Below are experts of layer 3 (counted from 0) of a mixture-of-experts language model. Rows are named router (the router's row for the expert), gate (a neuron's input weights, with its number), up (a neuron's input weights, with its number), down (a neuron's output weights, with its number) and show model dimensions 0-255. Each number is 500 + 40 x the weight over its row's rms, rounded and kept within 0 to 999. Numbers have three digits each.
Before each expert's rows: a language model's description of what the expert responds to; "comes before" lists some tokens at least twice as common just after its tokens as in all text. This comes from a sample of Wikipedia text that the model never trained on. Tokens count by the router's weight.

# expert 1
Description: Periods and decimal points
comes before: " The", " He", " In", " It", " This", "5"
router:466520485551469482547547532468455532548456487487465527517530541456470455542533554497442461541518544558463435511364539489438539485527477478468453452471453456490464545454516484474558517469537458551493580514509450535529478482445517544457483488536478506459539466516554526451528483515470493487507453545523457468542535498527542515474457503508463534562477555540446480471523453455545445537464534563510394587484462535457528536575443470540450467509524483459482468515505478513417523512463525555446461539454528470473452462593473551547460480469467522465514467492528461490535411522461461523536532456538554480590535501475501528540535495448560521450502550453546600475466476454470547569523503498533503415543530471508483533533535527551474537550538541533462535510551559505535562526550540
gate1:441525480530485423492587527459506470465467444417484512542442528474514487472549505483461515545488541459565486512492408620492530535513531502499559570477480505575532482615453404540512518460516504484448507546427483504528514526489533493483573518522531503548437518495515590509517590523502448562457514434493508491524512472498543429563541554490507568517472438532521491486495524572480539433541568497501517506502472540466519555454498518474542529531466415513505493516497436501488514490487456498566546476482468465507576542490520540447565518477373498515508537559504492500462468499472475493411516511482486543463525512452506541482512554498518578464524544457469538504582483475491479540571519483545524508473454509565488514522635497502533490481494540503505456478519567513523489483486446
up1:531518524507511594505430490515477505522544565505460496460529478489479539475419508511542463409494439530447499501510588401492457493502511487501418444511514501490496506423517611514496533552475532494537502459513530496473515468502476535517426478457538499490539502519492436447448409487515539498511503583493512520484486566501535573436492464534529428539548513451469543499494464452485447518434486544500545488431556471539508475499474457491454500504535554466464499543463523486529418539547528528433487535511569535499385474472477458544437498551614492461532470454550465510527541490504506486553454496495515449583438473529502483528523439508477467504476430550502441523440547543535516492399516525423515479495539478460547443491399493489473481516533453480481529470456453497470512495508556
down1:498400518589559486428524514507503442381407566474549483460515425448537476568591492476463547533503570558518492492582520457405518474480494535495505501531537491512487487530455496572555480475491561457476563515456530414531477467544509476463510482462579511524475523473516534485479580489453473475484552495493434454503578475476510475455503535518480495463449515526466502514537479492453527517445523541481482540561529527463516554494456454483530486561603448556523444526506396458554519455430467474582476520510542448543492478405473490466439505439539500497527541505464487511521505415511478474490484488470580467460534542549484488511503546536556482524497535473487553477520477494543524573474466516520535469464483409508458518528560526521478524501471459510486444540532499483507517497508489
gate2:407525500496468506492461523496452507459474498497460505544524473574516541512561454545468430506489536527450429476492540474537492505489535480459451482509581553530522423511477459589448429510434520446547553476457499419499493518508536502578506522458474469490514522533522452521476538461592532506526496503472478492527467432500478490450471503497517491486523556460474557449571497516496486487527518488548460443481479489543422550487501561477552504491518518579528436512413498492534458537445587447467500430539518456477508543453443516493517489549480519530443501521563518528405543528479519512511575492631462500450423519419546500468462470516460470463535400492486479462437572553558526455495497494450513529516541533441552506510558459495517511492533495474500459566526512518406469509446491
up2:429446515445477461521536430465532452454508530431445514495477468480549512584549580474510404436546478430571463505527487496516438531498472474486532536448449446565525566461491495513522440536480519487531570433555482465475510515519464504482480512428569551491515525512451519466452458519524520422460471475516476488468549479460525522506488563453524453524526507573539532463477529519546537534540447519488502437513492536474550531576524541526433486505519568533554456493462508487477445528489420458506472550457491531545458539458457549510548431511517487449578494507521483530522499482492476482533547535544545506419422547489557433507477567472507605507464514499504492443480550545505485506442426474489500536458536447531516496487573450413475507524484556469474427531472516435527462478558513
down2:460521423542555475503504468511490552526496497611486427467546551481503478559475501516447513524504451488498492440480583492487495562473417510484558474445506557522493512513474470504430531446452476557529487586534496499510451456547520507474488451481430430492568578525541482500614570532560475533492564470470455506567515550539471490497489401523479513475525541477510527461470448467521503486477414507522547521482529442554490513449515467502491483423451473464528508494458441494459598450510560485529461526486431524447531464515511475476510540499510496464514478590564522539497494479519536537501464501484470488552550512450497492583474518441454533505498529539511507498560531465503543533423512475514445446514559545421525541427461460428556472459550555511545510444502457487532465517508577
gate3:465475467562511576508475523540537519478498468436473437530518483533449536552489520574512602506487436538430487528443497422542477514471567483476521584450515434488507454474485437401494501518547561520501460522519441522544452543433507499407540556510502494533437497499509557575482408507488507457480456511622465506505553512515519572554546446486547452517480548410515486529490510514478424526544444492423493484467491540508509494519474479485549455508500502479525482511546522520489413502497486433503517455518493488460459556518480527513473446583472485512515501525480490481468539574503486522574515509448554549520504504488528474547506503479510457567479391508492467490503472421471531459508505463484495470561500570479476426547535472529564467524544496519494549534575575473511444510560519
up3:486515483545516552496517538512554566500463476435480482554490470520414562534501514529514551485485456522440497516478496415527457523463550528471505587430482486514498463500443452412511462535527589502509433500479420547538500506461489531436482562494491509548421520493499548558435404497499517481495475519581467477544542488566509474483523517511500407484450537451523517477493484496415439511573497496495543452514509505488498506525467480474506461495496506420502450488513463533504380458490446430481536500521433501486456533507434560468488441587513477481536473488491519462445577504519529492557476521453558562493513520508526497533468491476501484549474348502537483483498462438543510538545544484515490488468488562519525477543526495514621469542498508500507532525569556479468428547552508
down3:472510516515458465479483525466577504517478531513504537490486511501541523509529524462495489538543538469508545439494526443406483454584509490553467500455503530442504581487543572546527486518482427538495483459544538443469503394484431455494479557505502500480501439539546488499543629556496469522453504494445586511502515497464543564478446484493415461546553539459535499540468536464498482450544537476497571530449473461488519545393492529533505459482485427467505508419523524482542543584542460513506541505506512506515491493424639477526503511468531539482495498517532557545543464550477524465489482403519536494514464468510493478485526500486530509497470464470506466499556548512497483496473428490504517474548551415540450451435585536470514477570524505456446508495492518523476576433436567
gate4:460497582460481474517496560502433400533521515500481487470476549455499569546543505434500514508447495520582528470527573494545476473475503476495514486445565510469550538546437486538456612513466533437413470547555536566480536503435533472523474538511435507504459488549553548493509489510502494483521512562459461522442534456530465503512532486526477530489483434542451493526394545525520515477452491395505437520505491474471526465480493509482533461443499471497472457529466471517444535476530515454529488441423563516441482550553506554496490466473458478487488500520489505511483550469443524466456516458477517549536461454527481430460516455467544422465473459548469501511527450544505402486482431493452524415483456578544521549586508440485516467590535446514511452493460496487512483446445426
up4:503488519469511477534526580502419403516509540531480471461485568429521526531527513465497506484490499509619532472514560492508493484476491467529523508438568503483575523532433527521457561503487486493402497495536507598450540501473529457505522509507405505539503479494534600526517491529532521446523513527440451531452511472511489506551493513466495500505508461562488470563397573483552505523454508466533418506471476511473528491472498466465506485442502475457476459477484444469484538520563497479567507467513572565431513555563528538469488483448438455489483444506471528469480547456458530438465456471513545526505480495518468459462524453431515443467528503537462442521526421560491408532515444464472497442539484525561470529589492444486468490605516456514512494558450450459511454496434439
down4:488447538471509536537499523449520535436498505503464545447490515485551499496432494424501430554452441525451497449524551471428566548503459513512492522546471483534540499499568473503581534594489461502535524532484547505555550531497455474488448463512514502520519475484511424448508508475448474506440429399515459533505514488503465500555466505524528513456479571469507496478557471498495458516477530441545518490452499498508516492503528546505437457593522577407493499489526520486500566448473549467488496538496585494505543487486437464484468517513491503459519493455471495473537546511529615476492473570485497515505380441520443457512408523532390437496482542484554450525528484518525507502603461522457461497562525528452529529557419493459569448480497469503386510508482507544523496476539475
gate5:427492497495444450549504489484502535498411535475595583429486479508482508465521457497511516432532498524531562493459536480504446555499590516543530429486468476488424510464499535513533537517511561480482486478544518501574470520500404477422447523451536426509491471503464474530533537482469535627464472476520492521606415442479482506525456510491507544427467479558549537524444501519458506398528515466538472482434523490503482499494490524508522483503489506517474533495527494510485499543552453486459464452521561511511503517500538552538492424505522462478488488589520464489553498484489424532507507490535551488489532527552451503478498453563498450472399470568552524523458489636429436494474504464528466474477540471515558482544555461525480524574476517469492540478473448477524559444440511
up5:396513524513421485522495517476525543495398516531559554382497467517465494492532457466542497461551488536530583487453510489493478543514606513543525434497453481493443544425552532493540562544525559461468442479543512482558431557513438518462477529439520477518512493499506461527482489488482546567475479487473513530525492466499449505523490507488480483437504468588516508522450499504493487383520575492519463488448567512542442536476466507504549466503495507517503522479507512500483503494511461486477431465530575516512483531500548558557495463529523445535475466544540466467539484473509405497530550472500546495494527542553465537500503443529492452444439504572547528531472487624453424477477522456494460451483537491489561510521530414524494498577496550491469508524492433466497596450418549
down5:518595511462490426529485462469490472561487521447423462418509484542439528508453546421519524466436530496478562506426570502387543492512527529454519444515485456508463465536439575472555499532522483553516437472488546453511540509533491528571500483587485508458523486561510445519473525511535510457573471552509496455523446496614499424487465447543526480465543470508508486499510458468458487528443416527555479534474464452456508469437453576491516548528534489485452471499505552464458536541496444557509518459432490461464498486471439595484558506483514539475456552523480486525481495421486540462442499463475515504473484494515473542496497468516578470465517519591411490496426446491454470456523523516448460516429534564468540515525525462489495514462515464489533451491530477490506455447551481
gate6:565534532560496496545465516514617465548466488527512495559566429451509495519478495442486550477487434474508496514502464485518476510501456499485520431538503475485497448520552482477509560534477460530521511558558484509536512569568509428529499529472451536449458468441571514484475494525527487475496475446502569512497436513507537492482525355419469534521491506630509387498400466516492522505474460526496502481519531448503538526513498542491461545459460492392494515535445514399530496508511527457463548524550451474542499491513565506491499440471486509482483576484543527637522473496511535438500535474474544467406537484447540501588518467471432534564431526560528492534498516463531467481529477540519508515480507480463459468443473492473460534519495489488451482500517494522502564531555490
up6:501492513518515486483484465473396468512501532508479500516490545523498523585540468547447477557561518477495453446546512517541533496475520501477478562501487518545517536452473502497474432508545503539491472440480543526559484391470480503522444472504520451522548527534407462561526505523454498538468434497495472449464540468605416547457496542632476551500527468479462550501529514528571506527494534477505509457485503535431470554516489504560489461504452438512524483518525564451486519493496490520511462497425558470440517573457503484507509568482467572483503428545449565391434512474463482528482564508498432528520479499491520495461480570570504492478472504475491504450492547531466499505426544398502454507516503453481501536477520523536544521424490457474592554434533533544554446464422539
down6:486487473467505489547527450528436413467547494544384478413445418567530472449570520492503443531501549505467502471448547416489525465521552444471481484504513500477521482455507409539479461435494527552517534504474473497509501469521513555487522496485508539498509514526498506464517430516461464472490554573496449509418474495519472462545491658566461466528502484427487588437494525440566481508519537420534473586453414481507488521536514494563508487524555514578470537544594476575444518462475522521464527538517494579509482512419494573592505527476512495517506503479536436460502541515480460534486497567479507559480485511485497527484520529557520458541490470440477509496477493517474458479495520542473498500488499475430531576466558537500507516530551489547516507522462533517459545495441466
gate7:507474473430429451598471496438489435449511492484463518533515503583501571487486515439499482532467442523519544474535446466449489507493466517545544549551553495460484507486527569574498558442523420430447542494511475595537523495543489518516492527536540504537431526499554528468563531520484485510556474527512514536422486474466502504499518532480542573509487531493445508486449479531560535536468432451520479518523493516499562490455499468486477564479533477538498456519542457518504493457475479462537495549527518550505492509487596447520496462487486530508530609483492529549519476521483583531479478553460488516464428446516488463450550501559510496484453491428510461400491556470541451501426445450473510518510512475519487531550511558408544481437531395562459557492470511518507588526591447
up7:505388465443473512536557504465473449409530459451448505544501500557510587511462505444531535543488429557510517518565478544448499559492466437522541552510534486505492493472548516546490596479532421521428492515510529554559520504498512536510516506547481484526489515456571486415533507524476406522532497488524506514403484411457507495524464543569511505542515554487453501515445493448526502566494507487497501485540470513491556465453469434516491572518534488535510476491535484526502525507478475469493529483457518507562458504501528467498482472485503523435541595491513560498520503524480551565481472530432491454461460466497497483465574490528563457464494496432477482509510570430567422455465479506466523531526553519502465570527499526367560464471498440586478513507490500518467546467593428
down7:507504502474506453520520451498542564505534491525414502471518476443514441512488491520548471550441519478475486529442544509511527445509490488550474493464496507525500436472469512457450573494503485526522499557566447431423432568419514397496553476468498508500558503508505496449500484457557533489497547571513494473523569434492506514378478531499499512449499502462480472454535520548477511606383511436515491512480533459524506509497531500512501452535522550464518468510468448513500474470553576522464443514509494436558490578517449502598549539580502558475507461514480493450558466465559548528473485605478471465475549499537513526465515467475532501494494463470504469434541450516470532527532459497490501504449571509473590471482537431571360492430517525519475515519492448487507506538533499
gate8:534428489539510574595551483555494480471467428456489509504484508573502517469499510476486555569506472464453475504452464485534495565514517475591475451468427499456457595419554561441502566494489546531471524514526555488500484522457490559504567529473537520447523493520546565559495514506455492453478518540516426533477458520482469453486466430572435492533478530523567396559547511461453523449511491490499499451504408483515508428500413509507553504565449438486435589476460518497504501488542489491543437556427475480527487519509503495479485502458451506539515460519511481498446497578478519503510561520500504526533492463455507452499468480510518497455461484472489525574506534483516468478500604495577456546468455528500508503518491555476500463409479480513523408508513535466439473593544457
up8:535468450384453486528468498476489500436532495491483516417524529536461483488488500442535519521526524514433571520533519488486487548561455521536471482557496447428504515496506492483510526482496512535488519542500567478442490437511501498492478561503499514494513462514475561507574520508517506477553482546522496522517472511484453510541533466529589565499464461506471534535504538499489464466488471425525485554436541500453548519514433530514513471508507422491473520476563464426552497534502486550512448489476483503476542535536475373519526524489381528511513534504434573504478508507512497464503423569455451466512488479403553488477560507523561471469458602488559473467465456466482539512487472422469487568520449413517561544544523548486403504465486395511501473461470524501565578568581461
down8:465518448515494475456488432440510520569468518564508451496478559538445477468530465521410453443536507530528557476469508501565538497431479493496522513545504598485532443517407461477493403411552454511478496497431491481508488520509573462490515474460495475533515522415565456522444536477487549495490444466506579446501524521456532466460473521523543407473571557525555459485404484527490545522527492515521510507568503551450473447451649490453480504429504606457514556522491462551534537434467492460508512481530500503512519515515494495528541493522527464506460488502488463477526457487485452543457449579496494543471478503570483443525471519470453480461535449386513469499459512537522508509565543518503486532483520496562498501484432445523482473528495483525490537494517396493506465467519482